Weights of a small mixture-of-experts language model, trained from scratch on English Wikipedia: 192 SwiGLU neurons an expert, a sigmoid router.
Below are experts of layer 2 (counted from 0) of a mixture-of-experts language model. Rows are named router (the router's row for the expert), down (a neuron's output weights, with its number) and show model dimensions 0-191. Each number is 128 + 24 x the weight over its row's rms, rounded and kept within 0 to 255.
After each expert's rows: a language model's description of what the expert responds to. This comes from a sample of Wikipedia text that the model never trained on.

# expert 13
router [126 107 138  86 110 107 148 128 107 137 175 122 146 144 143 107 124 129 123 126  91 116 106 170 173 168 125 127 142 116 156 114 141 116 154 162 139 125  81 126 134  94 145 123  81 125 120 129 121  39 114 107 141 163 140 129 130 137  97 133 119  70 119 118 104 104 129 147 110 114 176  92  99 137  97 130 124 161 136  96 125 111 132 104 145 139  85 108 144 140 131 112 135 137  75 149 125 144 153 126 115 154 149  83 125 127 103 150 107 139 134 126 139 168  74  93 111 136 132 172 124 113  84 144 148 130 121 108 102 107 172 120 112  91 120 148 118 118 166 132 155  98 152 104 143 102 134 136 134 156 127 127 133 134 132 137  74 118 128 108 162  95 103  93 101 134 142 118  99 114 141 127 151 199 127 130 146 122 155 121 144  71 110 127 142 102  98 100 157 115 126 160]
down0 [132  75  97 145 129 172 119 124 126 140 148 128 143 117 129 158 120 144  94  98 139 157 110 141 114 166 120  98 127 128 107 135 188 114 129 114 152 134 138 119  86 128  62 119 107 137 145 105 124 116 118 130  94 145 138 123 139 157 148  90 139 114  80 118 171 152 110 182 139 147 151 151  91  86  80 137 150 155 149 160  97 117 137 137  82 121 124 102 114 140 120 128 124 131 134 137 109  89 160 118 130 139 115 118 146 137  97 123 150 120 163  84 155 100 118 119 117  75 131 121 169 161 128 119 155 123 116 126  78 131 117 121 158 142 101  95  94 119 135 157 132 134 139 171  99 117  92 138 104  99 116  81 142 143  90 151 117 130 114 109 142 111 139 184 143 178 112 137 121 136 122 103 151 103  98 140 100 122 123 108 120 171 149  94 170  96 114 127 148 121  81 110]
It responds to: Word-internal pieces ic, ate, ary, ical, iz, ite inside longer words, such as indicate, organizations, Halicarnassus, assassinate, Despite.

# expert 8
router [101 157 132 158  95  91 137 134 151  83 102 126 122 156  88 106  86 117 110 147  99 103 157 148 144 155 125  99 135 116 117 127 162  80 107 149  99 132 138 129 163 116 138 116 151 139 165 141 129  97  80 129 139 109 159 145 125  92 154  97 138 109 120 150 149 103 159 145 141 105 166 106 139 108 156 128 112 154 162 113 161 165 112 117 128  99 104 142 137 153 163 110 135 135  98 147 157 147  99 147 103  92 145  94 104  90 127 139 151 140 143  95 146 152 103 125 155 154 145 165 148  95  94 141 172 124 121 112 129 105 144 146 107 129 151 143 146  86 132 139 131  98 102  86 150 126 115  92  95 162 150  85 156 165 105 161 115 123  99 144 135 138 138 109 109 163  85 104 152  90 119  94 171 134 112 162 148 150 157 116 130  96 148  98 112 147 137 150 141  99 147 106]
down0 [115 148 108 117 123  99 159 139 112  93 154  86  92 143 122 124 129 105 136 106 142 158 184 137 159 151 132 135 160 135 149 100  98 160 130 109 127 107 144 132 140 111 123 101 142 120 107  92 149 100 113  83 111 114 111 165 125 171 172 138 114 108 119 126 158 112 114 146 127 143  80 119 122 111  94 129  98 135 114 160 169 150 111 110 123 124  97 121 138 139 112  98 138 123  91 138  89 141 150 108 133  96 107 139 135 155 181 146 134  94 112  68 132 134 148 118 100 148 113 128 118 105 114 143 153 125 106  87 118 127  92 134 112  97 101 130  79  69 185 173 127 133 121 156 132 158 126 125 126 113 127  75 130 124 104 144 137 134 153 137 110 124 157 105 130  94 182  89 114 113  99 124 113 123 115 149 188  95 129 137 143 125 163 141 123 122  79 111  79 135 117 152]
It responds to: Word-initial pieces like w, W, c, f, pr, especially "w" in www, plus "air" in fair, Lair, Chair, and some mid-table pipes.

# expert 57
router [102 143 112 116 106 107 131 148 151  96 100 132 116 152 102  95 102 114 133 169 109 104 183 154 148 163 131 137 152 119 129 109 147  84 123 152 121 120 147 128 146 129 149  83 154 131 163 150 119 154  87 131 145 117 161 168 153 107 171 115 133 118 129 158 147 129 132 156 106 125 162  83  88 118 162 128  87 165 152 126 185 143 130 133 147  59  82 131 139 146 141 108 126 144 127 135 150 119 104 133  92 119 145 108  82  99 138 119 131 129 135  83 148 160 115 147 125 130 133 157 160 106 135 159 152 150 100 119 159 105 136 126 137 144 175 123 141 107 130 139 113 135 124  85 143 133 110  83 118 170 125  97 138 166 118 158 150 109 110 161 107 150 111 146 123 168 106 134 124  77 134 101 159 105 129 159 132 176 172 129 143 107 127 103 131 125 154 147 160 106 156 150]
down0 [134 117 179 152 112 161 148  77 124 143 134 127 137 143 135 108 145  84  97 106 115 142 162 163 136 143 119 158 146 100 139 127 116 142 182  79 107 117 137 119 142  62 137 136 116 104 144 146 135 123 140 135 169 124 116 117 142 119 125 124 144  85 138 106 122 131 137  79 120 146  99 128  99 175 125 118 155  75 184 124 142 153 153 153 142 107 136 139  99 123 128 132 126  81 133 152 142 157 141 158 112 110 167 157 135 107 129  67  86 130  85 120 172 128 131 113 131 137 155 125 112 126 104 123 125 137  97 136 130 119 142 111 127 120 102 107 167 167 123 123 121 134 142  87 147 101 134 129 164 131 131 144 122 112 148  87 134 113  93 127 114 147  86 151 166 130 159  80  75 154 155 141 114  97 143 112 117  89 126 167 127  82 131 144 137 124 130 124 117 159 171 171]
It responds to: Pieces like ot, end, g, m and par inside words (pil-ot, Talb-ot, am-end-ment), often amid election tables and lists.

# expert 20
router [120 162 135 108 159  90 123 151 146 125 101 115 126 123  93 133  84 112 126 172 128 129 126 130 149 141 133 123 124 128  88 121 143 153 131 138 111 144 160 133 145 112 151 144 156 127 145 146  88 131  89  57 139 105 139 145 128 101  77 114 121 119 118 120 120 112 133 175 114 137 117 124 113  98 119 163  86 169 119  88 157 150 118 118 130  98 120 142 149 136 105 115 133 165 106 141 134 135 115 139 117 109 106 134 156 144 111 110 130 150 121 115 135 109 126 136 146 152 158 165 125 151 109 180 124 133 159 116 148 117 144 163 139 107 103 169 123 107 171 142 135 108  82 102 124 137 137 104 107 113 171 142 123 155 132 138 102 124 103 118 169 158 104 171  79 139  30 110 128 109 148 102 141 172 134 140 169 150 111 127 131  88 143 141 120 143 115 116 120 104 150  49]
down0 [147 132 116 134 113  69 161 102 118 137 139  92 108 143 130 119 142 123 161 128 173 117 149 121 139 123 145 107 118 139 135 169  92 138 109 115 125 124 124 159 162 172 143  96 142 136 143 135 171 141 100 143 158 124 130 112 118 132  80 126 127 135 116 132  94 134 115 101 130 155 158 137 151 128 161 126 108 115 150 131 138  90 158  92 126 137 148  89 143 152  90 118  96 144  94 127 119 116  80 150 117 123 193 161 109 131  60 161 130 163 161 110  93 151 130  80  96 129 130 137 157  94 128 144 134 170 166 130 169 157 124 133 112 165 141 143 103 148  86 143 146 148 130 137 158 163 125 139 157 129 124 116 139 109  96 135 132 136 160 156 132 170 190 176 116 133  94 123 120 123 130 121 122 123 195 132 125 141 135  91 176 139 147 116 109 110 129 140 161 132 113 126]
It responds to: Word-final pieces such as ure, ire, ul, ound, urn, way, idge, as in picture, creature, Gunfire, Roadrunners, plus coordinate slashes.

# expert 61
router [158 135 105 130 109 111 150 147 154 102 114 163  96 150 143 112 104 156 163 131  75 104 121 121 122 133 156 123 114 141  96 127 153  78 116 121 123 148 154 134 138 150 142  99 136 130 147 128  90 108 121 149 134  99 126 164 133  97  60 128 148 126 154 161 133 149 158 174 154 141  87  97 121 125  90 121  92 152 158 129 134 155 119 117 149 161 111  95 149 153 135 123 150 123  70 138 130 164 120 137 101 116 139  86 147 116  98 165 139 143 147 112 178 134  95 107 143 114 118 123 140  96  67 117 112 149 176 126 146 106 140 117 131  95 135 141 127 115 159 116 101  98 127 136 105 151 109 141 150 123 108  94 116 144  87 167  94 113 150 159 125 156 116 151 125 135 172  98 109 151 122  98  96  85 139 136 108 142 146 111 118  44 140 111 153 144 138 130 135 116 125 111]
down0 [158 121 120 151  94 135 120 160 119 143 142 101 140 120 101 112 111 145 132 138 121 123 154 123 168 127 132  70 164  89 119  93  97 165 118 107 131 105 143 139 151 119 153 140 125 107 111 104 122 127 147 130 105 139 135 129 113 101 124 105 160 137 101 157 133 147 147 129 137  98 137 157 109 137 152  98 146 124  85 125 114 165 130 109 158 157 110 124 168 118 119 112 133 112 105 153 107 130 140 143  98 116  99 173 149 147 131 119 168  89 115 132 169 150 121 127 142 119 154 106 118 162 134 165 113 107 119  87  93 129 104 111  71 154 115 199 117 150 119 120 116 189 106 129 151  82  91 125 100 118 110 126 128 134 129 108 102 139 148 137 149  91 116 137 108 136 142 122 105  80 151 153 101 187  94 152 181 105 154 145 133 141  76 161 131 120 108 114  80 163 121  91]
It responds to: Word-internal pieces ant, ig, ess, ail, ust after short stems, as in Pageant, want, Thailand, Daily, Origin.

# expert 60
router [112 138 142 169  97 134 120 113 151 115 113 109 119 149 123 132 108 120 129 141 164 114 157 169 111 139 130  95 120 117 113 134 159  75  92 146 127 133 127 141 158 113 136 133 139 141 152 162 137 114 100 119 147 118 173 150 107 145 177 117 149 123 144 157 165  99 128 143 122 109 137  90 127 141 171 136  92 145 164 122 154 145 122 151 144  42 108 143 136 119 163 111 148 103  94 119 135 167  93 139 140 124 157 137 116  85 101 162 139 162 140 103 134 150  97 140 182 137 163 140 142 108  99 166 159 132 106 120 143 140 140 115 103 120 192 127 148  88 112 146 112 117  92 100 145 124 135 121  70 149 134 106 146 162 121 182 114 120  96 163 108 151 131 173 133 165 111 113 169 143 110 128 124 149 109 169 142 133 135 139 123 115 165 121 135 136 165 140 142 106 164 130]
down0 [108 128 121 118 153 146 137 116 162  84 103 123 126  95 157 157  85 109 157 108 159 120 127 127 146  96 127 136 151 154 131 123 137  91 106 154 156 142 137 169 161 145  95 156 137 121  97 135 172 133 135 104 124 121 169 124 123 139 101 132 137 149 106 132 133 181 134 147 105 107 124 109 110 107 138 140 137 138 139 149 135 147 120 158 105 134 140 126 133 121 148 100 122 107  86 178 145  65 143  93 134 192 113 172  96 136 140 144 143 102 170 104 121 120 100 132 117 133 142 119 140 131 129 140 127 145 149 126 119 181 145  91 126 121 123 132 126 133 144 151 118 171 146 114 136 150 127 140  97  74 100  91 114 148 157 115  85 153 109 142 150 131  98 132 133 122 109 153  75 165 133 182 148 112 122 106  89 139 116 134 165 158 155 141 152  39 110 139 111 120 127 163]
It responds to: Month names in dates like 31 August 1977 or May, and the piece our inside words like course, courtyards, encourages.

# expert 63
router [125 138 143 122 107  84 126 157 175 105 109 128 127 154  90 129  93 102 127 114 114 134 147 146 122 129 138 120 146 130  91 122 134 116  81 135  82 127 135 147 150 141 139 121 124 130 137 126 132 147 135 148 115  91 122 153 151 133 155 110 132 121 130 129 163 116 144 130 102 147 160 108 114 125 185 159 119 169 147 129 131 150 113  99 123 112 139 134 141 134 157  90 145 126  94 143 144 153 123 150 152 124 129 120 113 120 133 147 127 149 137 144 152 140 100  86 151 142 159 168 132 122  51 155 155  93  75  98 130  98 131 155 131  91 134 114 192  93 151 129  76 127 126 119 154 140 124 121 116 139 193 110 139 137 106 126 137 126  61 143 146 143 165 138  94 171 109 120 118  93 126 136 168 140 118 140 186 156 133 118 134  76 115  83 133 146 149  86 110 141 135 180]
down8 [146  85 135 113 120 136 128 115 137  96 140 145 118 139 141 109 130 107 136 131  97 117  96 150 104 156 170 123 144 150 111  81 118 155 139 146 150 147 134 120 111 180  98 103 144 137 156 111 166 149  98 124  96 127 104 154 172 151 112 120 140 105 151 139 130 150 140 171 133 132 118  98 155 112 161 131  62 134  91 142  79 133  99 150 109 133 131 183 117 121 151 142 157 145 161 147 158 139 115 148 120 125 100 143 135 124 165 133 155 119  70 105 101 137 132  91 156 155 121 105 117 120 178 154 139 106 123 166 159  84 132  74 136  91 154 125 120 104 119 116  95 131 138 157 120  98  93 131 105 143  89 169 119  91  98 139 114 109 142 129 140 116 146  76 179 169 126 129 133 160 118 106 108 133 100 136 102 155 131 155 158 135 106 125 146 133 113 163 162 119 122 151]
It responds to: Inner word pieces ell, ard, ann, ind (exc-ell-ent, b-ann-ed, J-ard-in), plus digits and pipes in tables.

# expert 30
router [123 139 140 186 130 154 124 117 140  64 106 110  92 139 118 114 138 122 142 179 131 120 161 139 108 126 156 106 165 124 144 160 140 144 109 129 139 125 142 128 119 138 116 129 144 131 152 154  97 119 123 141 143  99 105 140 140 140 157 121 115 141 133 115 156  97 179 169 131 133 125 116 186 125 151 139  94 155 134 139 163 113 105 128 135  81 119 143 114 169 123 162 145 149 125 122 183 160 138 123 102 139 126 152 103 106 147 132 158 122  94 106 176 148 131 102 133 104 135 149 149 116  97 155 174  98 131 120 155 107 146  93 107 101 168 146  93 149 154 129  98 151 100 124 143 163 126 114 116 150 144 102 162 154  80 111 128 139 118 138 116 179 110 178 115 111 132  64  75 160 125 128 130 159 146 113 135 110 145 127 130 124 139 118 123 182 124 106 113  85 179 139]
down0 [142 114 101 141 122 120 117 133 151  91  84  83 115 108 116  78 138 141 124 105 106  64 100 129 101 111 132 114 125 126 135 166 136 110 102 138 153 138 141 154  86 109  99 142 153 134 149 151 140 155 123  87 134 112  97 149 146  90 141  98 154  93 105  83 120 100 147 105 113 118 160 124 140 124 102 142 160 122 123 134 102 115  73 127 144 130 127 177 135 161 159 120 136 109  93 112 166  74  81 110 118 154 125 105 102 128 154 127 154 152 100  97 136 157 100 141 127 136 162  94 141 101 146 112 134 160 122 112 149 134  92 128 145 119 112 138 118 181 151 126 140 169 159 109 167 154 121 100 145 114 147 139  55 142 109  90 126 139  77 142  91 133 125 125 106 108 112 136  92 120 146 101 145  96 126 143 120 119 102 152 105 123 131 107 105 127 127  86 138 120 125  83]
It responds to: The word piece al and similar endings ce, ence, as in paternal, Psalm, healing, Kamal, Alfred, Ice-T.